Below are experts of layer 6 (counted from 0) of a mixture-of-experts language model. Rows are named router (the router's row for the expert), down (a neuron's output weights, with its number) and show model dimensions 192-255. Each number is 200 + 40 x the weight over its row's rms, rounded and kept within 0 to 999.
After each expert's rows: a language model's description of what the expert responds to. This comes from a sample of Wikipedia text that the model never trained on.

# expert 10
router,208,210,228,250,190,199,226,216,171,167,269,213,196,112,208,198,138,189,205,265,190,229,156,246,215,162,190,154,195,177,204,133,127,205,266,115,197,270,182,218,162,222,294,189,210,183,176,240,161,235,166,202,150,235,204,159,206,220,206,121,196,254,71,199
down0,159,283,233,166,125,175,236,190,118,141,180,214,204,200,110,234,174,224,161,177,256,210,200,204,214,234,182,162,191,227,210,220,152,252,143,192,189,187,191,183,202,198,158,210,184,286,125,202,231,229,222,230,154,176,199,189,132,173,193,171,197,219,199,212
down1,270,217,202,176,138,184,155,167,132,229,187,166,189,189,218,227,206,266,188,208,171,224,130,133,207,166,241,271,189,212,187,181,179,133,208,200,176,214,169,168,256,168,194,166,203,237,166,206,227,227,211,188,164,236,185,239,147,167,153,222,241,173,172,134
down2,175,249,183,187,148,226,240,194,196,160,175,205,201,136,178,166,234,156,148,164,137,141,190,130,203,205,142,235,142,198,270,243,163,301,219,227,164,169,279,169,204,228,153,250,201,215,149,198,233,188,247,231,175,242,182,249,198,296,132,228,216,289,194,168
down3,200,244,244,234,198,188,159,230,204,233,274,187,190,193,186,205,210,206,215,119,182,183,235,219,197,195,283,182,204,150,237,174,208,133,253,269,199,195,204,183,188,153,207,163,190,234,227,79,212,124,212,302,256,231,229,250,208,203,168,149,134,238,232,191
down4,181,257,130,218,179,182,196,188,208,185,199,212,235,225,243,211,216,228,211,232,183,212,270,197,140,145,221,205,174,258,212,172,173,204,209,203,186,183,212,103,263,183,175,191,258,252,236,20,274,241,174,212,221,217,159,231,211,218,159,129,162,211,210,238
down5,177,146,224,212,282,260,156,196,268,246,210,250,187,229,230,240,256,177,196,188,228,257,246,240,181,213,241,154,119,194,152,188,188,216,218,170,184,235,178,193,204,201,165,150,202,163,190,187,196,191,124,194,214,224,239,248,207,198,177,199,211,176,179,217
down6,198,281,157,167,159,174,215,187,215,163,210,171,188,140,220,186,224,173,140,157,223,222,173,144,262,194,143,178,210,194,217,231,226,253,192,202,231,172,260,188,259,109,227,206,237,210,234,176,264,156,198,188,233,222,195,202,144,238,176,188,136,277,218,157
down7,220,195,172,142,316,189,188,169,216,178,208,168,230,196,206,213,244,166,204,138,220,198,205,208,217,195,168,222,163,208,141,178,190,166,221,189,172,198,208,190,181,168,219,238,275,130,157,225,141,199,172,229,225,172,272,139,152,148,247,278,198,155,116,197
down8,188,220,258,90,106,222,153,192,206,229,192,247,164,137,195,186,180,136,212,268,231,157,217,280,244,197,198,167,250,162,193,261,199,271,225,165,171,193,197,181,184,189,254,140,187,222,154,195,196,246,193,208,183,139,253,176,212,149,228,250,230,239,216,173
down9,175,210,236,138,182,184,117,213,219,168,207,124,198,236,195,171,220,162,145,168,126,187,236,126,166,135,257,215,207,169,147,141,215,153,196,207,258,200,206,208,155,217,168,205,238,152,218,141,153,204,164,183,146,149,231,159,194,215,169,227,232,186,250,212
down10,166,194,215,276,254,258,201,175,242,215,238,320,169,171,226,120,205,284,213,241,178,192,196,138,219,174,160,233,141,165,147,199,160,236,223,225,193,224,242,141,264,166,184,133,217,233,172,253,179,191,208,227,176,162,167,239,180,163,174,191,224,149,186,177
down11,134,232,224,176,273,232,224,221,220,158,261,203,189,204,133,156,245,159,240,172,162,191,153,145,244,165,220,173,263,235,138,218,196,177,219,210,174,163,178,245,187,172,157,289,145,161,218,227,165,198,197,169,198,152,140,285,171,174,259,224,199,231,229,205
down12,152,247,179,128,150,181,258,164,171,197,176,199,221,160,191,218,115,220,126,183,149,154,234,150,227,223,141,267,220,239,215,212,146,141,274,284,249,204,171,251,213,229,129,163,176,233,226,218,245,210,222,282,179,235,51,259,170,226,212,200,192,169,196,206
down13,192,193,201,175,274,244,228,221,196,250,248,191,194,171,136,257,151,236,169,227,180,210,131,215,179,213,223,245,211,183,222,228,193,204,285,253,124,162,236,212,219,221,249,208,190,183,239,183,199,244,166,224,209,186,185,211,195,151,214,283,220,216,128,191
down14,175,270,198,144,213,193,161,220,104,133,215,219,330,119,168,191,172,212,255,153,191,195,214,228,191,224,212,190,172,187,129,257,229,174,249,184,199,244,184,199,224,233,239,211,215,209,167,241,213,246,127,226,238,169,196,253,166,139,173,253,135,208,150,218
down15,192,208,171,246,187,177,213,201,230,214,190,277,176,217,200,180,216,234,190,282,110,221,246,220,219,190,142,222,182,211,165,176,196,204,279,207,244,227,222,158,186,201,199,190,175,246,169,185,283,162,181,173,201,144,126,268,211,181,244,170,218,184,230,178
down16,225,211,175,207,183,226,171,212,200,182,253,113,191,192,190,192,151,194,137,221,158,170,251,171,215,213,198,209,231,170,233,158,185,159,166,217,167,167,135,200,164,248,227,241,231,200,191,150,162,218,222,154,217,236,228,138,94,226,261,244,206,219,165,204
It responds to: Pipe cells, semicolons, section headings and infobox labels in structured Wikipedia markup, e.g. Date |, ==See also==, (born, (age.

# expert 19
router,221,202,201,175,159,280,211,179,179,179,191,144,195,254,248,175,211,139,228,168,198,193,220,209,203,198,237,175,140,240,205,157,226,241,260,127,277,229,214,212,160,230,258,201,179,177,230,217,163,200,99,226,172,174,163,190,209,236,249,180,229,229,156,263
down0,232,266,89,182,289,231,191,168,239,163,114,267,129,193,220,175,119,179,258,245,242,170,213,197,178,196,274,193,188,93,256,187,211,257,185,166,182,188,183,206,210,146,205,214,156,216,255,140,261,314,151,204,196,225,251,218,143,167,191,145,241,214,258,186
down1,141,191,199,225,137,219,185,183,193,211,245,139,241,250,266,201,169,218,198,117,227,275,147,190,261,237,205,245,261,129,242,205,182,196,174,219,326,135,212,240,202,215,272,202,196,180,222,126,269,202,286,201,256,175,253,195,218,219,189,149,213,197,200,167
down2,225,96,144,247,168,185,199,208,205,250,245,190,166,201,191,143,139,195,154,177,136,208,233,165,185,189,214,217,235,134,178,188,200,191,177,206,255,249,124,206,241,208,178,201,152,225,149,250,126,103,234,218,180,203,108,244,190,172,136,214,166,227,160,187
down3,187,192,190,169,239,191,227,209,200,221,149,213,279,180,210,206,198,185,249,86,172,145,165,211,197,104,259,214,238,197,158,155,252,196,243,195,168,170,154,170,203,232,233,128,167,218,193,155,147,263,187,174,215,198,302,173,189,251,175,192,241,181,132,205
down4,166,224,214,211,264,254,175,245,212,221,168,135,213,199,244,206,191,176,205,217,189,263,188,167,184,171,199,147,251,172,273,219,219,157,266,255,191,176,196,143,211,230,247,188,243,175,268,230,208,181,135,172,158,269,237,191,207,214,191,197,200,185,237,184
down5,193,199,247,266,177,185,228,244,234,224,174,227,257,202,286,161,121,281,143,105,174,205,252,192,280,193,224,178,266,173,252,148,154,142,150,225,199,184,239,211,228,202,226,243,242,254,187,194,193,157,275,231,250,273,190,261,141,156,171,212,278,204,252,163
down6,218,229,135,204,250,261,257,249,178,206,210,190,236,167,217,169,207,181,225,224,173,167,183,206,235,217,184,152,222,251,188,180,191,201,248,198,241,180,205,208,223,177,251,247,151,238,221,116,193,200,221,205,218,172,185,241,224,177,205,145,243,199,246,183
down7,279,240,100,134,198,193,232,173,176,224,239,220,165,190,203,153,201,155,220,222,207,179,194,268,238,189,189,215,180,156,247,227,206,222,199,204,169,218,205,149,199,162,129,193,229,202,188,230,121,246,160,216,228,241,142,170,168,307,159,253,234,212,182,205
down8,176,193,238,208,143,168,137,254,217,227,220,244,232,168,152,185,222,206,240,236,221,249,180,257,162,159,264,225,198,203,148,157,255,207,193,203,236,220,188,175,159,254,225,179,180,231,197,115,142,231,141,184,181,206,202,187,148,194,220,209,191,223,193,165
down9,179,236,215,148,174,152,253,177,213,240,181,224,181,227,172,224,231,117,230,121,195,199,174,174,232,171,224,206,249,140,201,209,151,176,173,220,269,253,279,207,198,186,252,147,198,194,235,233,214,206,204,177,173,152,186,205,261,266,87,211,135,124,254,198
down10,141,233,200,176,113,227,239,230,150,255,267,126,266,161,268,225,170,167,173,142,159,237,215,216,195,177,188,231,224,250,239,191,211,185,190,194,215,144,164,181,289,256,197,217,211,183,215,225,86,201,242,178,204,203,135,196,276,144,226,174,182,227,353,253
down11,245,193,217,234,237,276,178,237,179,149,235,212,180,196,159,168,194,204,195,249,238,207,216,218,163,192,137,261,213,226,195,215,147,177,223,244,163,254,160,270,161,250,259,123,217,206,219,209,160,187,193,157,189,236,232,261,182,199,198,286,157,225,209,195
down12,222,249,115,221,162,254,159,256,163,190,147,123,250,192,222,143,212,212,142,166,220,170,213,193,186,289,201,139,198,239,220,211,171,209,197,188,223,227,197,175,267,165,204,200,188,188,182,188,186,180,116,197,223,242,214,155,179,151,250,218,162,160,240,205
down13,264,196,168,198,223,193,162,236,199,101,197,187,177,228,155,164,183,265,172,268,192,207,182,192,214,215,63,210,180,191,245,172,139,202,253,213,206,213,118,193,229,184,181,212,207,236,231,196,244,202,198,247,204,172,240,229,293,268,142,184,171,260,202,218
down14,150,210,175,268,211,169,237,201,237,179,213,127,209,254,163,241,260,222,156,195,167,243,184,162,242,231,131,237,207,207,208,166,189,141,221,209,197,287,216,182,192,242,158,201,174,223,246,194,195,234,222,213,150,200,220,229,210,212,183,181,228,201,191,187
down15,147,227,198,213,221,242,205,212,233,261,215,161,215,256,285,145,200,210,219,216,170,138,246,209,151,222,215,162,343,274,207,139,220,218,181,185,222,164,226,305,229,197,190,181,190,175,169,243,207,193,169,164,268,267,177,200,242,223,197,178,173,193,208,229
down16,220,222,174,208,210,238,186,125,257,149,178,181,275,217,164,199,235,204,199,183,178,137,196,210,259,231,201,194,221,206,217,215,230,171,252,202,171,149,223,241,203,205,145,281,200,284,275,145,260,233,225,257,171,225,261,172,169,201,228,203,253,177,190,244
It responds to: Month names, dashes between birth and death years, and first digits of years in lists and tables, e.g. 1922–2011, September 1950.

# expert 31
router,245,224,232,291,199,205,188,264,178,210,183,158,216,175,165,236,226,167,173,203,237,212,215,192,209,193,231,178,193,212,252,159,178,269,227,152,219,166,228,215,217,188,293,144,243,249,195,202,211,165,166,221,222,248,249,89,175,249,188,236,101,230,212,245
down0,243,249,166,166,162,197,166,207,187,217,209,215,229,169,167,218,220,152,221,174,225,246,125,200,246,200,277,231,176,166,154,263,198,219,163,242,113,226,190,223,259,248,217,192,113,219,231,253,151,200,141,126,295,178,128,159,199,194,238,173,122,213,231,229
down1,155,216,138,233,166,172,234,197,120,203,197,121,146,232,216,206,195,207,213,231,207,233,202,219,208,203,221,262,253,213,215,262,224,210,229,216,216,145,209,124,266,222,207,162,143,182,226,184,258,182,289,168,208,283,213,239,180,201,189,169,259,207,204,181
down2,234,228,144,237,182,239,200,200,166,274,215,195,193,183,246,127,190,182,218,205,154,248,233,168,196,184,207,179,161,227,179,189,180,101,268,163,176,172,206,180,222,155,205,278,245,252,169,134,127,122,169,162,138,196,263,239,217,198,204,197,146,195,203,206
down3,217,173,240,214,209,136,169,232,199,225,241,224,235,170,201,180,156,113,239,231,213,181,194,188,210,178,227,260,283,209,240,234,136,233,249,223,163,198,225,253,289,174,178,206,229,215,166,250,259,179,143,159,286,190,166,235,200,175,218,206,70,184,233,171
down4,278,220,211,212,198,164,213,202,183,202,202,206,203,240,141,180,193,257,228,215,220,231,208,210,166,186,181,184,198,330,180,212,205,250,262,187,130,216,232,196,225,253,262,237,172,193,241,213,174,151,262,176,178,224,187,204,172,216,196,272,233,273,196,245
down5,180,170,194,189,215,171,211,218,220,164,244,123,232,207,221,206,283,223,264,195,168,204,221,209,218,210,170,179,214,193,175,219,157,172,207,217,107,124,236,238,231,190,181,218,178,191,195,232,213,196,221,212,236,146,195,184,214,214,214,197,230,168,256,176
down6,92,215,156,194,165,214,201,148,236,155,199,133,273,210,210,181,127,228,178,159,134,222,154,274,253,229,209,212,127,204,250,211,186,252,122,227,235,217,196,214,215,233,212,177,144,244,252,205,220,265,184,203,169,192,192,225,150,289,255,208,167,160,203,271
down7,149,183,136,202,265,220,190,201,220,229,154,219,287,248,228,192,134,106,212,236,254,208,204,218,167,211,221,210,86,139,175,183,165,183,184,212,231,234,211,228,223,209,223,259,181,213,237,297,226,189,151,264,156,167,275,208,197,184,188,192,271,190,75,228
down8,249,198,193,214,227,221,196,186,194,216,185,160,182,236,178,283,211,265,250,221,162,216,168,242,281,203,231,229,211,145,141,225,269,221,179,186,196,181,274,202,241,196,203,181,186,128,213,214,227,238,185,212,233,180,263,306,191,174,179,199,177,161,228,219
down9,224,184,235,264,223,202,203,141,144,219,238,205,158,210,243,229,204,226,224,231,156,222,192,178,214,226,229,209,100,254,253,199,121,175,130,187,206,204,257,254,256,167,148,226,265,270,234,139,148,281,173,204,181,259,307,137,205,234,250,254,228,158,172,265
down10,262,159,253,109,226,228,197,231,252,156,206,180,135,148,200,153,242,152,143,179,263,246,169,138,169,137,244,282,171,181,235,214,187,164,242,207,178,270,226,191,182,179,191,201,155,216,173,177,169,228,186,196,148,272,167,242,225,275,245,157,226,188,209,107
down11,211,177,213,134,185,186,232,222,94,194,195,214,136,226,189,170,118,186,227,175,212,252,261,200,268,224,244,197,215,212,160,233,169,235,192,288,211,149,240,208,235,191,153,188,202,204,188,188,226,213,186,164,210,150,203,255,215,189,191,155,196,185,233,211
down12,224,175,210,176,220,251,238,154,284,187,207,185,186,208,229,261,290,205,217,180,300,184,170,267,240,155,218,234,163,220,215,225,169,225,206,182,166,178,167,267,221,324,156,227,212,84,223,246,186,210,171,224,225,280,205,223,207,153,202,160,191,175,144,192
down13,251,189,184,230,200,204,182,232,189,258,207,209,246,183,234,175,153,252,185,155,144,204,175,159,149,229,206,169,162,178,215,173,267,214,264,178,221,168,184,229,223,151,251,170,97,196,159,153,182,238,211,188,272,166,228,198,194,181,184,212,220,190,210,199
down14,217,123,180,174,234,243,215,195,215,214,179,202,232,267,243,225,102,147,250,179,257,221,156,245,188,261,248,217,150,215,180,174,302,232,157,233,203,145,167,178,195,173,244,198,105,158,131,179,152,168,182,120,238,210,251,149,221,188,174,212,229,238,162,153
down15,201,239,182,138,159,190,202,190,177,166,216,231,215,251,201,277,190,230,208,224,156,180,199,187,253,180,138,242,181,242,141,130,301,221,177,203,249,242,174,199,183,230,210,166,124,140,155,241,233,146,240,227,162,132,261,228,186,199,215,245,226,178,224,227
down16,166,162,240,194,253,155,236,151,200,232,182,236,207,220,268,235,169,227,311,155,211,251,158,240,133,182,228,174,237,206,209,167,198,235,171,212,175,218,214,259,247,158,128,269,152,188,208,233,216,262,274,194,241,161,159,181,224,236,175,202,178,278,196,221
It responds to: Main verbs and auxiliaries in running prose, often after a subject or to, e.g. was, had, shared, argues, certified.

# expert 1
router,256,213,151,261,225,231,233,195,110,238,223,192,191,163,206,261,200,211,198,154,221,247,195,228,204,160,177,183,231,136,231,152,144,186,250,167,200,221,209,142,202,121,182,218,248,231,241,221,237,206,205,165,290,220,317,223,226,255,255,269,167,193,190,210
down0,127,170,203,251,193,185,205,165,188,153,214,226,269,195,72,185,116,223,246,205,263,268,152,191,267,182,228,238,165,206,248,214,245,224,273,230,152,229,156,247,190,217,166,130,240,142,202,153,128,159,223,170,195,222,283,203,209,154,194,238,154,214,253,169
down1,147,201,182,230,156,183,299,283,173,234,209,144,153,207,177,164,246,164,192,127,214,207,240,233,150,227,186,210,165,163,214,122,203,221,299,164,195,151,176,190,208,223,244,135,128,181,192,201,169,202,186,181,181,148,176,268,218,131,171,229,164,256,196,129
down2,114,214,242,225,174,163,271,211,97,256,244,219,173,185,242,246,214,255,262,182,256,259,180,235,180,126,209,216,187,211,187,220,179,204,238,210,222,198,238,174,137,155,221,146,254,269,238,174,200,221,185,225,175,251,181,177,174,246,124,196,131,166,214,221
down3,276,205,204,154,198,203,163,160,181,96,261,235,211,280,260,178,195,185,131,244,193,247,212,206,188,247,180,193,209,255,201,146,152,199,202,227,236,137,273,196,240,242,182,189,214,189,242,221,187,215,273,217,204,247,135,128,209,139,135,173,258,267,203,147
down4,183,225,240,238,184,175,218,202,160,280,221,157,221,194,199,185,164,205,265,251,221,177,208,192,210,208,179,229,174,127,148,204,208,227,129,260,211,194,235,127,217,216,258,224,187,158,170,102,160,190,207,110,236,155,239,170,207,186,232,181,141,167,204,208
down5,240,188,237,141,141,199,220,200,242,136,141,161,143,118,161,196,181,184,186,267,201,161,259,163,225,262,173,151,146,251,142,189,176,251,191,143,157,216,175,243,208,234,174,250,185,208,137,196,161,158,147,197,247,160,224,205,131,143,170,223,249,208,211,235
down6,208,189,154,142,205,234,216,137,206,207,174,213,229,212,198,177,173,191,265,236,166,128,219,151,169,146,187,222,202,250,226,250,222,181,196,256,223,202,223,219,229,225,187,203,198,143,268,149,189,217,261,219,161,218,247,181,151,266,272,232,180,171,257,226
down7,201,176,223,220,169,178,236,269,225,179,193,232,180,162,166,225,249,164,184,274,229,141,204,217,212,244,135,148,191,178,179,140,186,149,234,220,251,263,201,264,163,151,163,227,213,137,169,212,174,106,217,248,160,241,241,209,206,185,236,198,186,141,213,260
down8,191,131,171,200,207,228,204,164,164,144,203,166,237,229,209,234,201,214,256,207,164,206,226,191,216,232,245,227,155,133,178,162,153,151,325,187,230,149,260,245,132,234,270,161,219,208,236,209,223,242,224,219,136,171,263,205,228,171,191,258,326,209,205,191
down9,154,226,176,243,235,215,205,189,192,208,196,207,191,218,186,223,203,169,163,245,126,267,215,208,188,202,195,201,202,200,173,231,190,138,162,251,186,175,268,234,172,150,170,164,119,236,166,167,249,251,224,177,184,198,191,188,294,195,181,124,228,158,226,163
down10,175,185,214,248,164,121,209,163,150,230,166,246,212,157,211,147,237,177,183,153,267,191,225,228,166,221,210,244,180,134,189,174,189,163,153,181,189,205,111,196,191,157,210,222,167,245,134,144,226,158,167,176,169,171,172,224,209,115,171,225,260,167,183,235
down11,143,218,207,202,143,166,227,211,175,264,220,129,199,166,132,223,244,272,175,226,269,199,234,288,192,112,175,165,178,190,220,244,194,246,191,198,183,218,218,223,173,177,99,188,229,182,249,295,252,152,203,202,198,175,280,245,231,281,194,133,212,134,225,173
down12,178,219,162,211,145,137,195,247,258,182,177,184,241,274,237,209,235,220,208,238,250,200,139,181,175,148,186,241,230,182,288,233,222,199,246,167,146,227,163,155,252,258,170,243,267,242,262,189,218,168,236,208,216,200,233,222,189,278,130,183,182,180,218,163
down13,151,159,116,175,226,166,198,177,194,232,176,221,115,247,187,241,184,265,183,171,128,128,167,189,240,210,246,221,201,161,168,226,174,243,150,195,221,131,216,193,115,209,180,225,180,197,126,207,171,189,144,132,193,264,154,189,226,144,182,282,185,203,242,231
down14,215,173,183,153,201,121,148,192,253,169,122,236,161,212,231,239,189,155,192,247,172,212,260,175,165,170,136,205,207,196,207,188,179,203,166,293,229,231,153,206,199,159,171,162,194,166,248,143,203,183,194,183,198,155,201,156,154,167,207,180,216,161,185,235
down15,200,159,152,240,178,199,188,219,261,207,219,189,211,201,285,222,229,190,148,202,186,185,192,154,237,263,198,219,143,221,219,188,178,195,176,213,229,148,247,178,183,179,174,117,99,190,180,237,222,132,171,192,179,126,240,170,182,224,212,196,175,240,222,161
down16,107,190,215,224,160,176,210,163,219,169,166,185,215,231,261,213,133,207,202,227,198,200,180,271,271,182,192,236,266,237,202,220,140,119,212,161,219,182,208,161,233,186,142,197,275,126,218,159,208,230,109,193,239,247,175,156,127,232,134,193,241,199,262,179
It responds to: Middle pieces of personal and proper names, often foreign, after an initial letter piece, e.g. Mik-k-ola, K-em-ppainen, Bl-ume.

# expert 21
router,305,217,246,231,246,192,225,220,218,169,178,188,169,139,166,257,249,188,146,204,231,221,240,162,188,150,229,185,123,251,211,184,155,181,213,187,198,203,212,173,201,194,203,183,183,286,184,179,179,117,148,219,222,231,208,125,186,256,243,197,129,245,234,211
down0,204,190,224,214,246,214,216,227,189,290,232,147,194,264,181,190,198,183,235,158,208,150,174,223,175,207,234,242,240,183,225,175,178,208,194,203,182,184,178,208,257,159,212,138,169,215,142,237,211,184,263,198,257,175,185,202,198,202,275,190,205,241,278,228
down1,151,242,191,277,217,264,161,201,140,129,194,287,250,249,205,238,196,109,117,240,199,249,142,155,228,121,264,295,277,203,182,207,205,166,303,193,180,187,197,194,229,146,211,243,300,134,170,217,211,217,156,284,205,199,206,174,268,221,179,162,242,256,158,247
down2,216,195,153,93,221,140,231,168,172,260,238,209,180,147,253,228,201,256,184,185,209,310,198,244,175,223,206,184,220,228,196,225,205,212,210,252,235,209,198,210,205,159,152,170,282,192,189,151,122,159,184,137,172,151,174,176,216,207,160,187,181,184,171,155
down3,231,140,175,175,236,198,235,197,180,226,198,180,258,200,189,197,216,180,186,272,144,208,157,183,148,173,248,202,184,176,119,190,240,142,197,207,152,203,236,174,196,160,172,207,241,176,243,241,217,169,251,124,206,210,211,180,180,271,153,259,178,161,183,196
down4,272,199,157,229,173,173,218,184,220,146,187,217,237,119,115,186,108,225,196,175,247,271,156,182,184,176,133,200,182,232,188,188,165,155,211,283,222,194,317,226,243,152,177,224,172,289,301,234,175,183,227,239,144,110,191,188,203,275,187,222,246,212,186,243
down5,172,175,194,178,227,217,225,146,245,254,203,187,182,194,219,241,183,217,140,269,188,223,152,153,172,205,140,223,214,225,257,137,172,171,216,226,132,262,211,168,141,195,183,249,124,244,259,194,232,225,209,225,145,189,213,195,186,262,228,215,95,132,185,250
down6,197,180,202,232,267,206,198,246,161,221,195,194,244,235,112,170,200,208,107,188,179,227,180,156,193,235,194,233,232,248,231,203,180,209,178,157,124,209,155,203,200,166,243,192,227,245,215,238,137,255,148,122,181,191,229,144,188,216,279,249,188,176,240,178
down7,106,216,222,62,210,148,174,186,231,198,158,208,229,164,226,180,209,217,268,202,162,198,180,147,207,197,221,150,194,243,202,175,233,219,211,94,201,203,193,144,165,179,267,224,185,255,275,200,258,206,170,164,224,249,289,187,191,157,214,157,158,218,237,232
down8,221,267,190,193,201,291,231,208,236,208,228,199,216,242,166,248,198,276,192,230,209,223,223,174,191,183,177,149,195,153,177,180,192,201,168,203,83,189,153,215,231,215,219,234,211,162,206,205,179,196,258,214,253,113,180,241,143,185,237,164,185,217,175,206
down9,146,260,124,177,243,200,197,189,150,231,161,210,219,264,222,232,116,214,308,250,233,221,174,158,163,226,228,207,182,181,186,255,153,215,135,211,157,198,178,209,204,166,186,269,236,222,246,273,184,190,274,157,300,186,181,129,238,208,154,213,225,203,213,202
down10,202,108,254,235,248,185,217,145,179,251,232,179,168,151,218,208,152,195,242,243,162,238,128,184,186,210,186,222,268,218,218,221,255,137,223,255,221,175,261,256,153,179,260,211,167,203,210,205,241,178,204,175,189,164,172,263,196,234,182,196,148,195,162,191
down11,269,232,196,179,191,235,234,151,246,218,224,154,218,248,258,182,182,191,177,179,239,198,250,138,195,189,145,260,139,215,266,200,222,198,155,166,117,247,206,185,168,216,203,174,149,231,189,168,242,181,163,243,89,232,192,179,244,211,210,158,244,212,93,287
down12,230,174,183,170,215,242,170,216,154,172,143,256,232,151,156,225,155,227,168,112,123,267,193,222,221,169,194,235,110,220,176,171,161,225,230,182,165,213,185,236,82,281,236,182,110,179,273,190,158,167,231,165,235,238,168,158,242,240,257,196,214,177,199,163
down13,165,199,156,255,214,195,136,187,177,243,167,220,274,243,99,144,186,112,259,218,212,198,158,238,146,150,154,190,233,215,221,183,181,200,144,188,173,240,138,156,225,148,212,174,204,268,164,115,223,144,199,182,242,192,104,243,239,204,268,254,188,199,187,263
down14,218,202,171,182,236,194,252,250,193,167,201,183,153,207,182,189,201,169,172,287,239,257,176,218,220,181,248,170,138,283,186,263,200,198,178,217,207,182,129,204,188,241,186,243,183,178,193,144,224,136,198,185,241,231,155,236,190,89,147,226,222,226,279,198
down15,204,163,213,165,203,275,208,255,185,186,181,295,201,203,267,217,237,184,192,198,215,201,246,123,227,223,171,229,214,240,186,249,211,152,135,186,188,234,196,248,238,242,227,271,191,206,190,240,133,271,247,184,230,173,213,125,264,244,195,252,201,144,207,153
down16,253,203,177,278,133,226,179,159,216,128,206,209,104,173,227,168,255,180,222,150,164,176,175,235,175,149,253,212,182,184,234,219,176,206,216,253,190,143,212,197,207,194,204,237,178,185,208,185,171,257,169,152,220,139,173,124,208,253,249,174,207,220,172,193
It responds to: Auxiliary and main verbs after the subject, such as was, is, were, has been, to be, plus verb endings like -ed, -ing.

# expert 20
router,202,220,150,191,240,222,170,265,182,213,173,187,201,187,179,241,144,185,129,133,189,211,278,225,135,205,177,270,203,214,219,180,169,279,241,271,228,258,198,158,215,256,187,272,253,187,184,116,147,225,149,207,176,191,194,207,177,250,250,247,212,265,199,293
down0,202,178,151,296,133,276,225,230,203,143,271,224,224,225,202,195,176,245,216,155,192,193,164,159,183,211,102,263,225,165,188,140,224,182,195,168,240,199,198,196,281,172,171,234,257,151,249,210,202,195,242,185,173,177,231,205,232,201,218,225,163,176,216,199
down1,235,244,218,206,202,180,215,83,256,208,278,185,253,150,197,233,205,165,201,212,131,144,265,217,264,160,204,160,288,156,264,177,144,222,209,239,212,173,254,208,192,206,197,264,205,217,122,196,214,203,170,262,214,190,217,205,231,107,240,157,248,206,184,225
down2,266,228,200,219,283,201,210,210,166,127,197,189,176,236,207,256,164,291,251,208,169,209,224,171,217,215,136,169,216,172,204,186,208,177,155,238,175,274,156,192,172,173,208,270,173,163,274,200,172,159,218,217,263,171,230,214,208,218,201,235,200,179,207,176
down3,258,257,198,255,228,207,150,271,227,331,140,171,184,169,206,169,271,226,178,180,216,146,191,153,165,165,185,231,197,157,196,115,177,265,219,211,222,275,111,201,218,190,187,156,222,268,218,183,217,135,223,180,191,208,240,217,157,258,212,185,220,254,200,212
down4,169,228,259,244,175,219,177,220,193,175,189,178,164,284,251,229,244,221,190,204,137,179,232,112,210,192,217,153,245,200,223,151,167,206,221,205,125,180,218,215,141,188,128,258,256,214,132,132,202,196,226,148,284,210,196,147,225,208,191,112,201,160,264,257
down5,256,186,217,204,156,269,155,207,191,197,167,172,196,178,184,239,184,190,270,206,188,242,242,227,247,183,179,238,221,164,232,235,235,238,266,178,248,195,197,207,129,146,151,189,171,155,174,248,226,230,222,173,163,167,168,133,187,174,155,308,222,213,190,212
down6,196,239,209,187,213,242,227,174,205,208,325,189,256,186,151,249,193,253,209,219,212,194,241,193,207,201,220,168,160,259,209,250,191,166,193,219,194,167,232,179,204,276,239,243,155,178,204,192,189,223,175,238,235,208,224,119,218,154,194,135,172,180,174,287
down7,212,205,179,142,231,196,112,174,192,101,260,187,157,205,226,232,155,158,224,177,216,143,172,126,261,201,185,177,211,165,182,201,234,173,198,246,250,171,184,152,223,241,197,173,244,155,227,159,131,210,179,189,163,193,216,235,90,291,236,177,108,139,186,191
down8,212,254,264,246,236,148,193,152,126,164,140,142,182,114,189,197,283,207,180,159,147,243,194,136,218,248,227,199,214,205,275,185,186,153,232,183,200,121,178,160,185,243,190,203,193,251,173,271,208,230,206,260,220,247,264,152,163,200,269,238,173,180,190,295
down9,203,170,168,219,179,234,251,230,174,224,206,192,249,197,234,186,211,138,140,177,236,195,210,240,141,178,268,154,214,218,192,205,232,234,114,194,211,219,246,254,235,164,224,188,265,189,146,218,235,232,256,226,208,207,162,145,175,262,208,155,197,143,232,225
down10,211,179,236,191,220,176,238,195,235,187,213,161,204,209,255,274,225,237,115,186,199,217,202,174,199,219,190,152,201,239,246,186,198,214,125,221,189,225,259,228,182,199,279,188,181,171,165,135,133,193,98,178,196,193,286,193,216,174,151,193,240,260,209,272
down11,143,197,298,137,154,179,196,155,224,229,190,252,173,183,230,215,145,213,197,196,182,214,173,235,215,154,180,150,190,199,205,168,242,213,252,189,177,238,180,173,267,268,213,202,294,165,207,145,196,138,215,225,133,138,141,197,167,279,260,205,147,225,252,281
down12,195,159,195,209,221,160,115,196,210,211,131,195,257,222,321,179,87,107,249,216,180,154,227,166,171,246,187,252,158,246,243,197,256,208,187,136,214,212,187,198,234,173,287,280,234,271,98,204,159,174,129,161,217,155,116,188,117,228,196,235,213,202,146,183
down13,261,214,235,116,135,192,160,233,242,246,249,205,154,193,237,251,179,218,103,248,203,207,156,183,156,107,207,230,198,196,175,283,183,245,186,219,214,177,196,195,118,246,194,142,195,195,235,186,176,245,212,185,106,189,118,235,191,162,242,179,202,230,223,260
down14,248,189,176,199,194,235,184,210,233,184,247,256,242,235,272,217,215,109,168,196,137,145,171,190,115,127,206,216,186,239,116,228,200,201,145,189,137,210,216,184,170,157,221,205,217,281,197,204,180,215,163,236,189,177,179,184,214,184,241,229,215,241,173,162
down15,200,218,190,248,198,238,171,214,208,159,206,251,203,247,222,225,273,212,238,133,197,145,238,96,247,214,143,210,229,160,189,199,201,221,220,199,239,164,150,210,147,209,241,301,169,185,157,180,269,229,144,173,232,130,152,219,292,223,177,219,227,223,194,147
down16,163,141,195,206,165,222,165,239,186,168,138,198,139,211,214,267,246,221,205,266,159,253,154,219,156,182,193,243,260,232,175,239,186,184,186,189,166,229,152,239,225,224,193,184,201,167,169,159,200,192,247,205,264,159,165,236,191,139,166,184,191,237,142,179
It responds to: Middle and final pieces of place names and foreign names, such as -ville, -ington, County, Avenue, Valparaíso, Gilgit.